{
  "n_experts": 32,
  "experts_per_token": 1,
  "moe_layers": [0, 1, 2, 3, 4, 5, 6, 7],
  "router_score": "sigmoid",
  "norm": "rmsnorm",
  "norm_place": "pre",
  "rope_base": 1000000.0,
  "qk_norm": false,
  "tie_embeddings": false,
  "init_std_qkv": 0.0407,
  "warmup_steps": 200,
  "final_lr_fraction": 0.1,
  "doc_mask": true,
  "steps": 4343,
  "dataset": "wikipedia_en"
}
Below are experts of layer 5 (counted from 0) of a mixture-of-experts language model. Rows are named gate (a neuron's input weights, with its number), up (a neuron's input weights, with its number) and show model dimensions 32-63. Each number is 128 + 24 x the weight over its row's rms, rounded and kept within 0 to 255. Numbers have three digits each.
Before each expert's rows: "gets" lists some tokens that make up at least twice as much of what it gets as of all text. This comes from a sample of Wikipedia text that the model never trained on. Tokens count by the router's weight.

# expert 0
gets: "4", "8", "5", "6", "7", "9"
gate1:079129145137093090112127111166131120100149106137106133151156129096124095121137100107121131105172
up1:116105130090141130161099130158154131148130137120121076108124108153102163132151165116127129155135
gate2:145164114138111119099168122143154110119156110123124121161147135071092148135115141122141111088160
up2:160112114132100135135173130129135155140144102115163149115099154104095123163126117070109154119188
gate3:116132159119114130095102126142113141164150123129124119136148144116144086137114175140156132128103
up3:149136085108155136132103094115083099139119118126163134151113114164105128085118094143078103136143
gate4:126154119106118093156087144091124142159187113116134146122168164112152150159141122111162111151133
up4:100111173136092042111130136133119117121153143112159149102119133108180111105150150155167172137143
gate5:112119114098126119122120136136093126140099133117075105078079134126124144125174076117115135103109
up5:112169103125130086106096109079123167141142087110127106152113130154131162144140110154125158116122
gate6:130153096149114156153153145167119134134121136171104171165130099090122124167111121074114148154118
up6:131127149162113036137148140109155144152116117151118095107143141115117149099103126146119110141131

# expert 1
gets: " |", "|", ";", ":", " –", " as"
gate1:130145095113113141172135111141155159150171150153106079110124149159118148149135165111138091105145
up1:116124147145108120096134119143096091088137144124147161154155084092124135122123113140109140164134
gate2:142132153129142149140116108127140097159143105112143149161127137094164118114177145150125087128122
up2:157126128079097144079168166122101132088145111128146118134122115122126137150110097175140086143112
gate3:104117080178117117123136099132145106112111143118147105103140113122108164101142130132130132136112
up3:151171136132121148100143153085122140130095167129078136120120149063150157117092106145145121080116
gate4:102121101115096087112114108192093098111162102113188140141116140147128097131098136094101099120070
up4:142145124113161150123112106130107106144119160100132122142127132157095162130100108134124163136128
gate5:135113148063099126161155094136168138138145142151138142150162122110140098151156160110121121151146
up5:067107134141117125146132164122068179096133116102121137109158133100118144159186114176109086128133
gate6:130129117114144131152114146132116131148110111101156140071153144102123110146117138127111119154149
up6:134145097145153130147139120117125155117113148123145094128139142129135114167103168090173116134149

# expert 16
gets: " ", "==", "===", "-", "=", "===="
gate1:141155120146119144148142082135139141095163141133115115153137077095124111134137138138129118082133
up1:143159141136102118129145091135135110131134156087173096120171137144113162143129115144087118100102
gate2:118104167154109101151132153141147155140185138135137124159139101102146138080155134125163110100097
up2:119127114090139152130095096143096114119098083114158157125155155128097153092079182128113152119149
gate3:100117162139150108112158129097140118108054154109119089115176113130133102119083145134135147103128
up3:141101105074097155118119141138096185121110102167160140133106150143141132134168074161109161118153
gate4:075144110085160106116110141112129148131107093130126125113097148124134133126145131110147105121081
up4:149105165140095160123116118133124130161183136138162132149136145149098112125111119111112112092146
gate5:114108099094143141128136122107138142143143140114165128087075121128149108145153152119168111084120
up5:121151130148117115149086117131133131128133134136135161183149115134110126126104112151112134140102
gate6:121128101141097167135111126127154113088145121164100081129117125120085149082094178109125134118116
up6:130124103143102159129138117149152133100174096144099092125140118102073142114095178123141123119122

# expert 11
gets: " D", " L", " B", " C", " G", " F"
gate1:115111139144072169112105154115146143154109144094133103158141101110110138092139146121110097145123
up1:120164170157093107116131141120110147087125094114120123160096119094090143143094134132135126136140
gate2:166134124114124103171106164097102112141083145087179127138139106097087113099112097148110164152146
up2:105116155102106128120116160163166089111139117148114114061118164166186177125115140112117148113097
gate3:154165154137124166138109152109164129153079128138116167140133112150102115124115145140130100107147
up3:143126107135128111100093094153154107176093171113134156128129122140122124102110107137110149148121
gate4:107113153135122124149187110128101141114115121096119134098149093109142081177155115127131149174165
up4:126154119111108127094106126118146138105111122128104151158128103143143130122164123166143109096139
gate5:102095159140064149104099135122127140105111166089109169156099101146131114118158123119119129110159
up5:142113138140104164165143106118117144156164136146140111096146144095149123078167154135167103094155
gate6:137094125111164125177105108129138096110100129169154089121118135106159118129124102168107148140111
up6:126121104098087145089145138133148138126135107136152113131137157130127124138154110084120124111132

# expert 25
gets: "2", "1", "3", "4", "5", "7"
gate1:125127104103173172105148114125132149114196098119149163124133118125089138141115156103149159109150
up1:093135130109201156146162129130159132116190090138137147110053119066114124155103149135153133112136
gate2:127120093119123132128126125122145167110131148095115137076104118103114148095165125135174150125178
up2:151126155159122130088115133121122075143124119123151104163171124168141098170090137120092154141109
gate3:101119132114099136130113110106128106144121168136130152132142126118183123149109084151166162081136
up3:129112139139129120156188128159150137109151126108126108122103103102118132122147103132115139121177
gate4:093147143124162154122113161115123125160138107163136137092198068128123150127121128120100093148145
up4:123098103139113120119140171122101156100154120073117155106094152145138097132152179180142147109105
gate5:145149119128127137154138119119114139112116157099086144108156121147120125142104152143087111117168
up5:101129112153165119163145137122077092134163089128080098135111148132109164116120173123134135102153
gate6:157136126134101128123158144118096128104124136115097147164140144122140077125136118144121085097132
up6:101115104140129136161135141137118141141114117153134105114147113124120182159130146107088160141162

# expert 20
gets: "1", "9", "8", "7", "–", "/"
gate0:146122061153117145108121131114153089080116144084126132119131135155170099125091099104127141124106
up0:159132112142130119171138145154133118063113144147168087143121112127153143127162165156152164112100
gate1:118118137119147184134142091135116122126161101148144111131116089131098158146111129091114133085085
up1:143135122090086097098165150114174165155104156120093100154119159107104113156135091113124145146121
gate2:137160128114112113190121164134130151161146138116096122121149129174132137104119126117120119159116
up2:114162136149149145098157090118146131123104143165112101164110143119137156139136123094099137108106
gate3:153192150162138163140148129104115158110130101155106122152135133161124143148095138131136140112116
up3:128155116126118102137145105055115168119151104170109088095084094170099129160142117124136127082093
gate4:080191095135104129177134115100113100140145126143180090137132118162125145180152100145168103143122
up4:131166137118124108153100138127094121135140112131156108113103120113124127160175123155134080136139
gate5:146086145139121087106105136163113159089122108121106120108135196102125129126153153075127135128142
up5:143120154106120129096122126129134113137135114121137121097136126112080132135143174120127110118169

# expert 23
gets: "\n", "==", " ==", "\"", "===", " ==="
gate1:117132158100121090091146081152147099145092115157164143155164099109152113163145148137198135179116
up1:131116077147120164132091169120096131114159113116083118091094147129115155095130101103049116084150
gate2:122120091119139103102108125155096135100119141065144106153108145123116142140188108173122147131104
up2:137152154137086146148113159115168131124146148107128134113126119115125167104075127140105112148144
gate3:186120126103152121142160141128139125117097146126148140135116164099090122133126099118122095141134
up3:141108090119174113135122128157173146144111121167129129153105122113095111152105148118119103095113
gate4:115141081083096111112131177162131102140168136134150116125149094111110143176143127155160173084130
up4:098135109094085108098137161153134109145157167171153121130132086103120122152147132130156171094130
gate5:135149127158125137109119121139149159161148086141117137101132089087105113089126109119109169112137
up5:110086139103097112147144106130139123116116168148144115168133159151118128145152135127134113147107
gate6:101097134125184132113142101147115099163120132131139085145117164124105164123128169136131195137148
up6:135093139115114196154117116120111167171122093136144141107135116199119127144112129144117126130140

# expert 17
gets: "0", " ", "–", "2", "1", "9"
gate0:127145098138168135073155069135119126151133119130078143153108126108157140133149104164108078147117
up0:170140127084127138100141114142141109109150145126074111116080111102126142158155139104095109150162
gate1:122117145187108126141107126134120109090095153166119142112156090127156122122097138133107133143124
up1:140163151119140136123138109100134091136084114133111140130140114113108139121137125100129130145107
gate2:119142139120179143154065132136141114174106093129131129141116123128121145121110139127117112111154
up2:131150150160135131146095147136141154105106065107103126118142109110167133135128150145122130136116
gate3:155099076129100111105147155141156126133170141118142126131143107164118101144175142139118153123123
up3:123120117126136123114120126079118159119105147121135115135111155101138140114130125127129118167127
gate4:120107083142114131141084143099139158112156152115104141106089106125140137140153103152084103192146
up4:123065103101117151148114110120130154080129130136107157087077103157127107134181127147095172168146
gate5:131182128147182125136137086109148089112068136100149105155079138107161094087107124109125131146118
up5:106139132107147114148142087138143124090126148129136105155116130121148149107110107106110100140103

# expert 18
gets: ".", " that", ":", " with", " after", " to"
gate1:100120109131148146143123139115100144114186134163126118153158120149104163136165089130079128121105
up1:151077132128142130147149141099140127133149131097135137109120137081195136113085123144143134152139
gate2:140092117109132131158091141040148130117136145133154107109124122109094115180145177123121107130144
up2:163120091097162133139101111101165135139123165108165103167146122147075092152143147135128106119165
gate3:132142113148134131120117126117125094097151133096140150145086129100120144115159139113136148123144
up3:125151133129139134173089095091149170119153152140114135134123090127125113142139152171121132178141
gate4:121186111126159110111188085149116129164121146126165146141158088117140064106138144084219127116160
up4:140077133143143107146153126161146151141128102140126079110148133154148114078105119119198125116135
gate5:134148133130120145133119081128137133125158113112151163124100152148131149110125099156111105069149
up5:128099073122124147113129124127114088102112150140104138146150159118128145165118142136116125114096
gate6:141143102106143131134117126165154108108093102172167143089114120127173156157154135134122164103106
up6:075161109102138150156096120116115109070120132164160135110121135120131129142127136129089129115114

# expert 4
gets: " a", " an", " \"", "ic", "ed", " large"
gate1:067160108105139124111121147084105157166144122163150136131171132114122145138110161080150116177148
up1:113088156128155148127162130113111107161157145098127118131096113164135127150130152108111166153120
gate2:151112157136091123129142197117108159146105125138106150144091125136136148135119137176119124154134
up2:131114145112111100149122173086144168182114097103153149171115149141161101153136108125119117095107
gate3:111153182136134090106158131128158107151103177084141063158137144139135132113163123110145167139148
up3:115106158131115127169134127119136084124086102086138117148125159147118113115146126135151129137136
gate4:142109137155124128099128101136098106120171152093146150129137177068127161142117090074091130119094
up4:110143111102130154126164144092114126118181134125141104120127109125154142132122144155130157128116
gate5:124159120176142159134120158116131110126080106157184110114150157131119106105120130107126129115083
up5:118114155075127158134127130102096109144137157112151099131112143164139153111128124119127137122131
gate6:141090139090111106146185132155111131101190124134153171117136137137095120124163116114118122136138
up6:135145094101123142140141131120069119111174157140119179162130159112122062157121111116093142142137

# expert 24
gets: ")", " United", " =", " (", " States", " American"
gate1:134145144103112120114131094125113165164121162121112138110113129126146184119148146089079129151156
up1:129113102187133154124124192122163125092162086120162129176173119128135108124144113138148096097098
gate2:094139137160122126149124170168141163168103130112186085112108147110132106120165117137091137136101
up2:178136180108144133111134107125115098149128137127105147143111129143144147145151151120146154156147
gate3:153105092113144158118116133121177129151161121106109158148144122087159123107127138116158148154136
up3:122065130118119142164119137125119093114123092129152135119131122072092133124141135118130093119110
gate4:145134103178130148109163076149124125106071091154140122124170134143087106135108110069112152108092
up4:166126110141120138130145088103104127151070132110113123136131149081132109143154119108132130153097
gate5:177108096116166097117122117132167129154131115130123147111196125124134118133110178115168159141143
up5:110117135128120134145148121157128123116137119127095120128094136191127113153170106121132128145118
gate6:136118119147143143114163138097106109151125148115131159125131136138099140091133141100121111177119
up6:128139088115153111141080122119113124143097133168155156133114105190120124137107138123123134169119

# expert 12
gets: " |", "%", ")", " (", " of", " in"
gate1:174148142102100132143121131155109083085143145103120098099113138101126094097118139109114114141073
up1:110155093153137096130105126115147131115167111138099147162098132126105135144105110132120120102133
gate2:134131135160111135185159145120130112159105169125087080124072116144167149142121169143086132161185
up2:115117144118104092094114096135125148156143104148139137118134134118114126100171126133164172144147
gate3:122084133135149133102138101152099112144113121111097066115179127086101159169124122087150146144083
up3:126060144138163112137134119123069128175135116099144113129177144104111141141111142091187166134111
gate4:102099123143143116137087107093159122115143112150112094108132101109107141168146152155093108115104
up4:084108100139138136096089136128161090123115099125114107120125101144130137143112180121147087129101
gate5:104124168135108106152145109134170142147112167108096103145132142072068112103104131144173143114096
up5:147131141100107098120094058156122139111117146136099132131131110102137111108092133127133154105178
gate6:129152132154191166173114118118153139131141118118125089126153150139089135110107125169116103139139
up6:187159099109126125142131124102130133148157143134137138121141116118150100140137146126127123093127

# expert 22
gets: " two", " one", " all", " three", " other", " some"
gate1:094164117092171129155132131124177112146115158133148160097123072130134142114157104146122144101079
up1:136119145113144142086142134120097129172108150136086118098117105118171157124156160129106155095111
gate2:143162123199099140180148128150157132158126158132088140145129157138177188132154184108159112138122
up2:135150133141127109137139156135159159159115117165116070179127129087117188133139186085140128108128
gate3:125111129111111104096136115121144151105124126144109184091164102163097102144095124115160134150139
up3:137106084146101158147131117125119148177117180141092147137157105131113143117161107102121125134141
gate4:115139120154134121128102142115195154164091114102095126136127100141128133100103136127126148159183
up4:091121122116122071121121147115130120110119144145139162142123126130094155120126117128170153141133
gate5:151110152114110112105074144145112124112125127143107130100152108178136081146098128155122188144094
up5:137180150172144113111084124112136108115122127080121145101127156161156131144125120156124143121113
gate6:187159173127111134159131132138122108113144117143126081093116110158089131104150111112103170123119
up6:124123073154114160111212167125143168131158125126136143159116124142105161151137135106136131151103

# expert 2
gets: ",", "),", ";", "\",", " including", "',"
gate1:110117079105104135127138145145109131091137098106136146172107109144116148125112138188154139104128
up1:132128142157066130141141099070101133180125085162125103050143173113128154120168116126157123159143
gate2:103126169117108126101172126166124127131133118134100146094153170079096066155138150130101138148122
up2:130133149120142138109170106120119124150145143110134162115125142132083092148140127112140148130132
gate3:146141125129108096200171179118109144134096117104176141146124125096155118096105138152093144118092
up3:148126132117128109163153150090131119131082158119138137082157103127127102105085109107065092132128
gate4:123126114132135150126143143117107091138140127136172111114192122136084112115174124130105084118170
up4:099151133128120146121104120150131127096122180121176071098130105148106134126138113149100089128135
gate5:120125132118098156116097159110150148149141137165154120147176112062131122099143104090095095118178
up5:144149158102119113125145123154139103126130108182131127156174150094103118057167117131118098145154
gate6:123161200120146108109134122120100133121110133104114130112128101127161115128091104154116088125120
up6:121103073147118148145122111135145108114142123144134122131116152124087126119149135112160159104128

# expert 15
gets: "-", " (", "–", " U", "á", " Ar"
gate1:135114119084122148127125156127105145148120128156152105136135109139122132105139117130107057110133
up1:139129118080150136150162162099091147154127180160132136135113094115143119117142136106080046132139
gate2:124138110120165081142126093157131070133081102124153108088100148124125124133112182092118126111172
up2:150171114123107160139115121127142152152141114125100104090117137140154164139113097114090160138113
gate3:086132114157126137161139115144128105107140097130088130120126125142104102114094138124168146138103
up3:118125134146141153132134137152116129124132115137124145159172130112103078173122145096153130130105
gate4:136128143147151135096099110124121145137101151122131120151141125143140117114127167155158126145143
up4:144124080093135145138137141105155118111135135112121146100132097076153123145165108068116129131135
gate5:131108160123108147152126158116148222114116117154140118112137155159083137156124160099105184155112
up5:108110133122129150175148138107152193103118141106165132144146140119144099108123123166109133102115
gate6:146125134096127113174115109147152114188165106153122097152124165144121130171137109124100105121134
up6:138130130174112161110136164109132159107111137143138141145128074140125151086163138117160143143131

# expert 14
gets: "'", " (", "/", " =", "(", " $"
gate1:116134128118138150178163178144096121092181151120131128129164187147092107167121167103141110115114
up1:113123133129101143068109086117185139153094130127107138149126110096139161117161123138132148172115
gate2:160109138112124146103120148122107107096115129118109092072104141095158143140158132114162143190197
up2:111113109103158119127115103128124149111090177083119177152120083136102116115157130100144149114119
gate3:133117136127120114144135120119153187178101136091096131099096101131113111135134125103121155141128
up3:120121099138148123127107136156106096074134118122153107145135142092151149124151135167129140106134
gate4:120128092152111144153145150124169094151146096117098121125107148091074136155125109142123123132125
up4:155091148125136146120123154104117107163124092122139128144086112100140108135098099128123103115127
gate5:152130134121131099117136145066152114152146131113137120127074118109120145177157160109098131149085
up5:091096165180099107069129108094139148132142123106134080137088141108106173154142153152148119141119
gate6:139107132140089130156088106133143142130129138134080106121125131117137155153080114089119126090121
up6:108103155138101115109124087164125130158116169113123108087156126129137126106109180142090138097130

# expert 27
gets: " |", "|", "See", "ing", "Personal", " Preceded"
gate1:113136129100151140099139164119179127119125102134119098152136131136099120121169121127156149146124
up1:166127127124170145139152115141098147136119126127089145132106126134163100110149130134103139122099
gate2:102147119110153129153144122140158072125076136105128101129130115118117115164139106146159134122180
up2:144139114105159125067125125139156119188139104113138044117150105103134126162099143106140139128146
gate3:143126152162107163136124150134138120119122116113150140118151128161118071092156142130176131114089
up3:170165121162124090115147132122158125147102159098121086092131165127095163150145129108133133145096
gate4:107139167115113146139138113126129125133144137119146133181135129139129145132184117109165114117118
up4:122165167129181115114158135152137115139179140142139129127115078123200149089196087173094084111181
gate5:113114153071109144143136128110121134137088131095189093152146125138151124115150151077126132128160
up5:143110115097154142115149143096134157128133095105072137130141131119111158176147115143134126108088
gate6:129117114117127176082107157136114094127135183137124124142110127166123119134147166133144125109148
up6:102162119140156136105130116123109137120125107156143149162108074130115158170167136152177111151122

# expert 29
gets: " to", " can", " would", " not", " may", " is"
gate1:156141138144143116132142127082119082114115117121168117128090139128109151120103121186127110125125
up1:097082138117162118161132099102097118142106122113145146164114120146111138094124102188149126105114
gate2:150141108122099143178169128142187139176141143134145124130161133128139129130141135123175144107129
up2:171132083132131136146116155129165154174150168175159100142147152111142162143145153135130106143134
gate3:127125200153112103105137115160167146125132100089183112146152109086148134162103150137153121160081
up3:120124130119099138139103125129106107108172189098128113132119111136079110179157130160122156137174
gate4:091165139105134097124170155127138174141089158114134107104123149135083112154158141083098143127158
up4:150125101063125123105174142143088182128102107139183093124115142186150118137102154081129125105136
gate5:169125178131129117086101089160107105129172105152129100084128125112153119091137099154168101143138
up5:085115121116105143140168168092150165127101132102141148172178109172124087121139106086090112133088
gate6:118127153132151104130095095183125100163122139098113100156126186148149124148119094108123099084101
up6:103128092103108157139137182066119147130131080167101166116144122145138149121130137120114133171172

# expert 5
gets: "\n", " de", " \"", " Le", " Al", " La"
gate1:109115095115157170126142142111125089133158131171071153106107144149128119159153134144127106181136
up1:125150113137155127106115161137138104138117114135134117094118138168177127116105153156081097165132
gate2:172158145086123128141133062141121134088104116148111126147128118140167136142146126156112123107136
up2:134124160122188100119141133127135175084078155161145148170140115128148141136147150165123138103131
gate3:093149112185112129137164113154130134107107102112118148158121144137134100118140158139120106117130
up3:090157107141190119128137096096132156095077126120114157149125122143078111133145113115115135128125
gate4:118127160101086162113149138163154072102098109140093176090129141145120145106119117133159121125117
up4:122142134147113168100155116154147192148109130105107136144125143116118197112117145130127153116118
gate5:141124159138153110132118108141098115159129150079150099136133139122155170106127109098137073202165
up5:114147120145112150130119082157140109153135132134171138140117129102142108145145098133137150112157
gate6:143135115133127129134132095133129084117143148127146135141140132158094150118090106132113133142126
up6:135114145129129143129134195132156132102112127129111142103126156130133095164145150091125085117152

# expert 26
gets: " the", " The", "The", "s", " its", " his"
gate1:098117110122123127132165123140159144107083122128138127081120185102132122152112110149097132114138
up1:070121131105112079145182138173139112132113137122141102116107178086138136152111116115137111122149
gate2:127154123138118114102124083155138071127173189132122114108135086138123134114135161129131136074135
up2:111182114139125108088141088123144079084163177110150130117146044140138122115137136118154120071124
gate3:108095127112138066157156161147115102117187115130143094101140103088136131116131113132119127140091
up3:078094150112137108136133152140133097119129125146145100162156097046101121158079134129079154128105
gate4:126084148130139140151124158105164140131149133145115137202128132151161111101125119115140151152106
up4:150158107155128146120118168146165100164090154145141119145160116127131086175109172139117147137107
gate5:110152071151136161143139118133126139127140113169122085101160145170132134151140125118144129096106
up5:123133195133171112134087144147095088108155112110099146142124131099108162117134116110140133126141
gate6:117100152127097076134141175165149088127125093133164092147090100173137136147116136141137101163153
up6:124130132094133179150114100139055137103167135121100164108134107126148142146109088114151156123115

# expert 8
gets: " a", "0", "3", "1", "2", "4"
gate1:138132131120131135094133130126113126123084146156155143141145118127145145147088098099140104128136
up1:148195148119154135118121165152162130119171123118131095075110068125157115107121137142124146115129
gate2:143150176104133195083114123108116120089110084150095094159143119161173128113135125128108164122160
up2:100142139116119075129138170156140102128105098155109087125122115088118129152133136123140127124122
gate3:126124128136109089085136127138123126165127094089116176122111119109157123120118162091105115125145
up3:139134123158091153142162177113115142174141116123145154138156142140131124119119123115129114133090
gate4:114150158130126108163135099148090106155137127153144149108113149102079133131125130171123088159124
up4:148084091155119154116133170130144171112136134122132144155160111146145140094132112129141147102132
gate5:116160098161142077113103153145116145179114182132085134161129127163116139159164120102133085059080
up5:144156078154085106083128124135175147135150177111133139163100103168138125139160102117121130064132
gate6:138135136146110161111139104120157158162116193128103165166139098115127101136121159121129114137123
up6:110108109142112157154120108148150147148103144115122164135142110109112109127118139126125171113128

# expert 10
gets: "-", ":", "|", " in", " on", "born"
gate1:173151135152108120147101101156159121136130154115142133135135135137150139150082105087105147174165
up1:141131095132124118105139109106120142087141078130176140142101128139051130090131149112126073142084
gate2:142110127137130168140098106163140109147126083138157079128146164160157141136163120156175132123115
up2:163132104138145170137116108160163102132119123151164095103146133182169129143153145165173157123119
gate3:094122165112110133087125084116112095113152102147170109095124108098162143200136111122143146128093
up3:134158122171170109142126171126126126143081167155114136156160151167117127057126130161131132155122
gate4:115145108122163144128100107158084113125116149099119125128095130155120159143127117153111099107126
up4:146122140118180111139142128132091138133116137134103138128118096134125125122166161129121135119177
gate5:171185152170155180121104145145132136145139193122151128144157098182125157144162130161106069124150
up5:155094166163131135118139120129114131132086117172092128095131093083148132158098126106119158158109
gate6:131135075138139092103126117131106080145100121131135108092137121119133145178190138143160140128142
up6:093120115143098141113103121151106126145093096128107112137131144050109110128186129159132106110100

# expert 3
gets: " in", " up", " out", " from", " played", " served"
gate1:132161155143138101119097147114156121093167156072093077145112156119137156150154165134129131090073
up1:158173132148131158102171117103113116089090129104137135080129105127162123116119117120088123119166
gate2:169165085129147120102113135091140130156169102115112129114138131142114144098129105101102135184102
up2:168115130127123154089120141121146140133130135097136150140144110151146122140151067099089097187149
gate3:142130112131124068136135139118128119132108148126148120115164113180119099133158096155143102171124
up3:121164154122153076104129135136138109144108151121153140114146112176142127118146139131114119147122
gate4:114120065149137114112129122114128145155132129084170073115139110110147123092119144137136144156107
up4:115107161142146129115154123155113122122086129096084146184179121122130149170121089117168158128089
gate5:129108103119146148108096123095171124134158098134144138151078108135106125155117139086118129162106
up5:147156110136158128136118158101141150126143182133161098178090116093124170104121129139136131143170
gate6:091087124163172157081151104168114117130109112160124097113094088172107153121125141190112162115122
up6:107072126166134154125136127142128143127118107165133076151095134180137149133133093143152130121145

# expert 7
gets: "2", "4", "1", "3", "0", "5"
gate1:104181105118141124100091118106148102134131164134090113150129124101095157133114136161141189132132
up1:116130117148154129140135136110152136162095090142152106184135107154155115124146128111147102122120
gate2:168115122133136152113112121098102157116101133172112144089138056151118105141118156153152144109113
up2:115082113167094124121109104140123144090125145177109103095143095117146075131132114159137154114118
gate3:135143172113181131129108170114171155132128104088159140159157176157122138127123139152176170133109
up3:132115133126166125118094144101133165079163136119149128150154149157115134154109145140159175099115
gate4:125147152139090123107102111122125143128129136146097110146151148158154093134142168075130150126106
up4:113096136117094166111156120181106124118116173134123119076136129122141137133135133123095162111116
gate5:142120099148141113144119128141092106148096111153145154145158143161141125091148144126140103131103
up5:132130134102097048114151156170138144180136119095134201147163126129166155091129123127092129121145
gate6:097144132155133118126119096103096094133144136166133122153135143076144119128121167154128113081140
up6:167125135108109140136161126127142120105176134072100124157117070193127105110142129123106144155135

# expert 21
gets: " and", " of", " to", " or", " but", " &"
gate1:132145121132104116123127114144140151143134124143144104113111136143152140105144152121108153114107
up1:142133157126114142113108149114151138132111110100105146143115116114090151117103140147122115141141
gate2:133116119114117161131101125178097117112131112148109137118127146166093123078105147121116132117144
up2:105122162137090141113144137121109093137149093131087110151155104104113121122064105113136138143142
gate3:128118138144161143107127153103197121102124131083149106111130099146159131116134145138175114152111
up3:105108136128124147154108173177177162151114112117103177071110128114101141129136122131133122152127
gate4:081114159078124105079142134149140165121130171149136126130138165034124104120185100131150145100107
up4:125115116121135104088126113147127162088120143109082114188131148087111090142141086117131140155125
gate5:116125086125133102153165129121161081144128126134136098116111097143137137147183172111127162118136
up5:113134131131111142121086156134152195143109134093123163163113152124111119150103097142150111127150
gate6:125076094138110131087154138137113154154100136108136096115120132158158126092134128121124179161117
up6:159108134133104065184129142102157157122105130075175150114111131125089119117112121128094100083146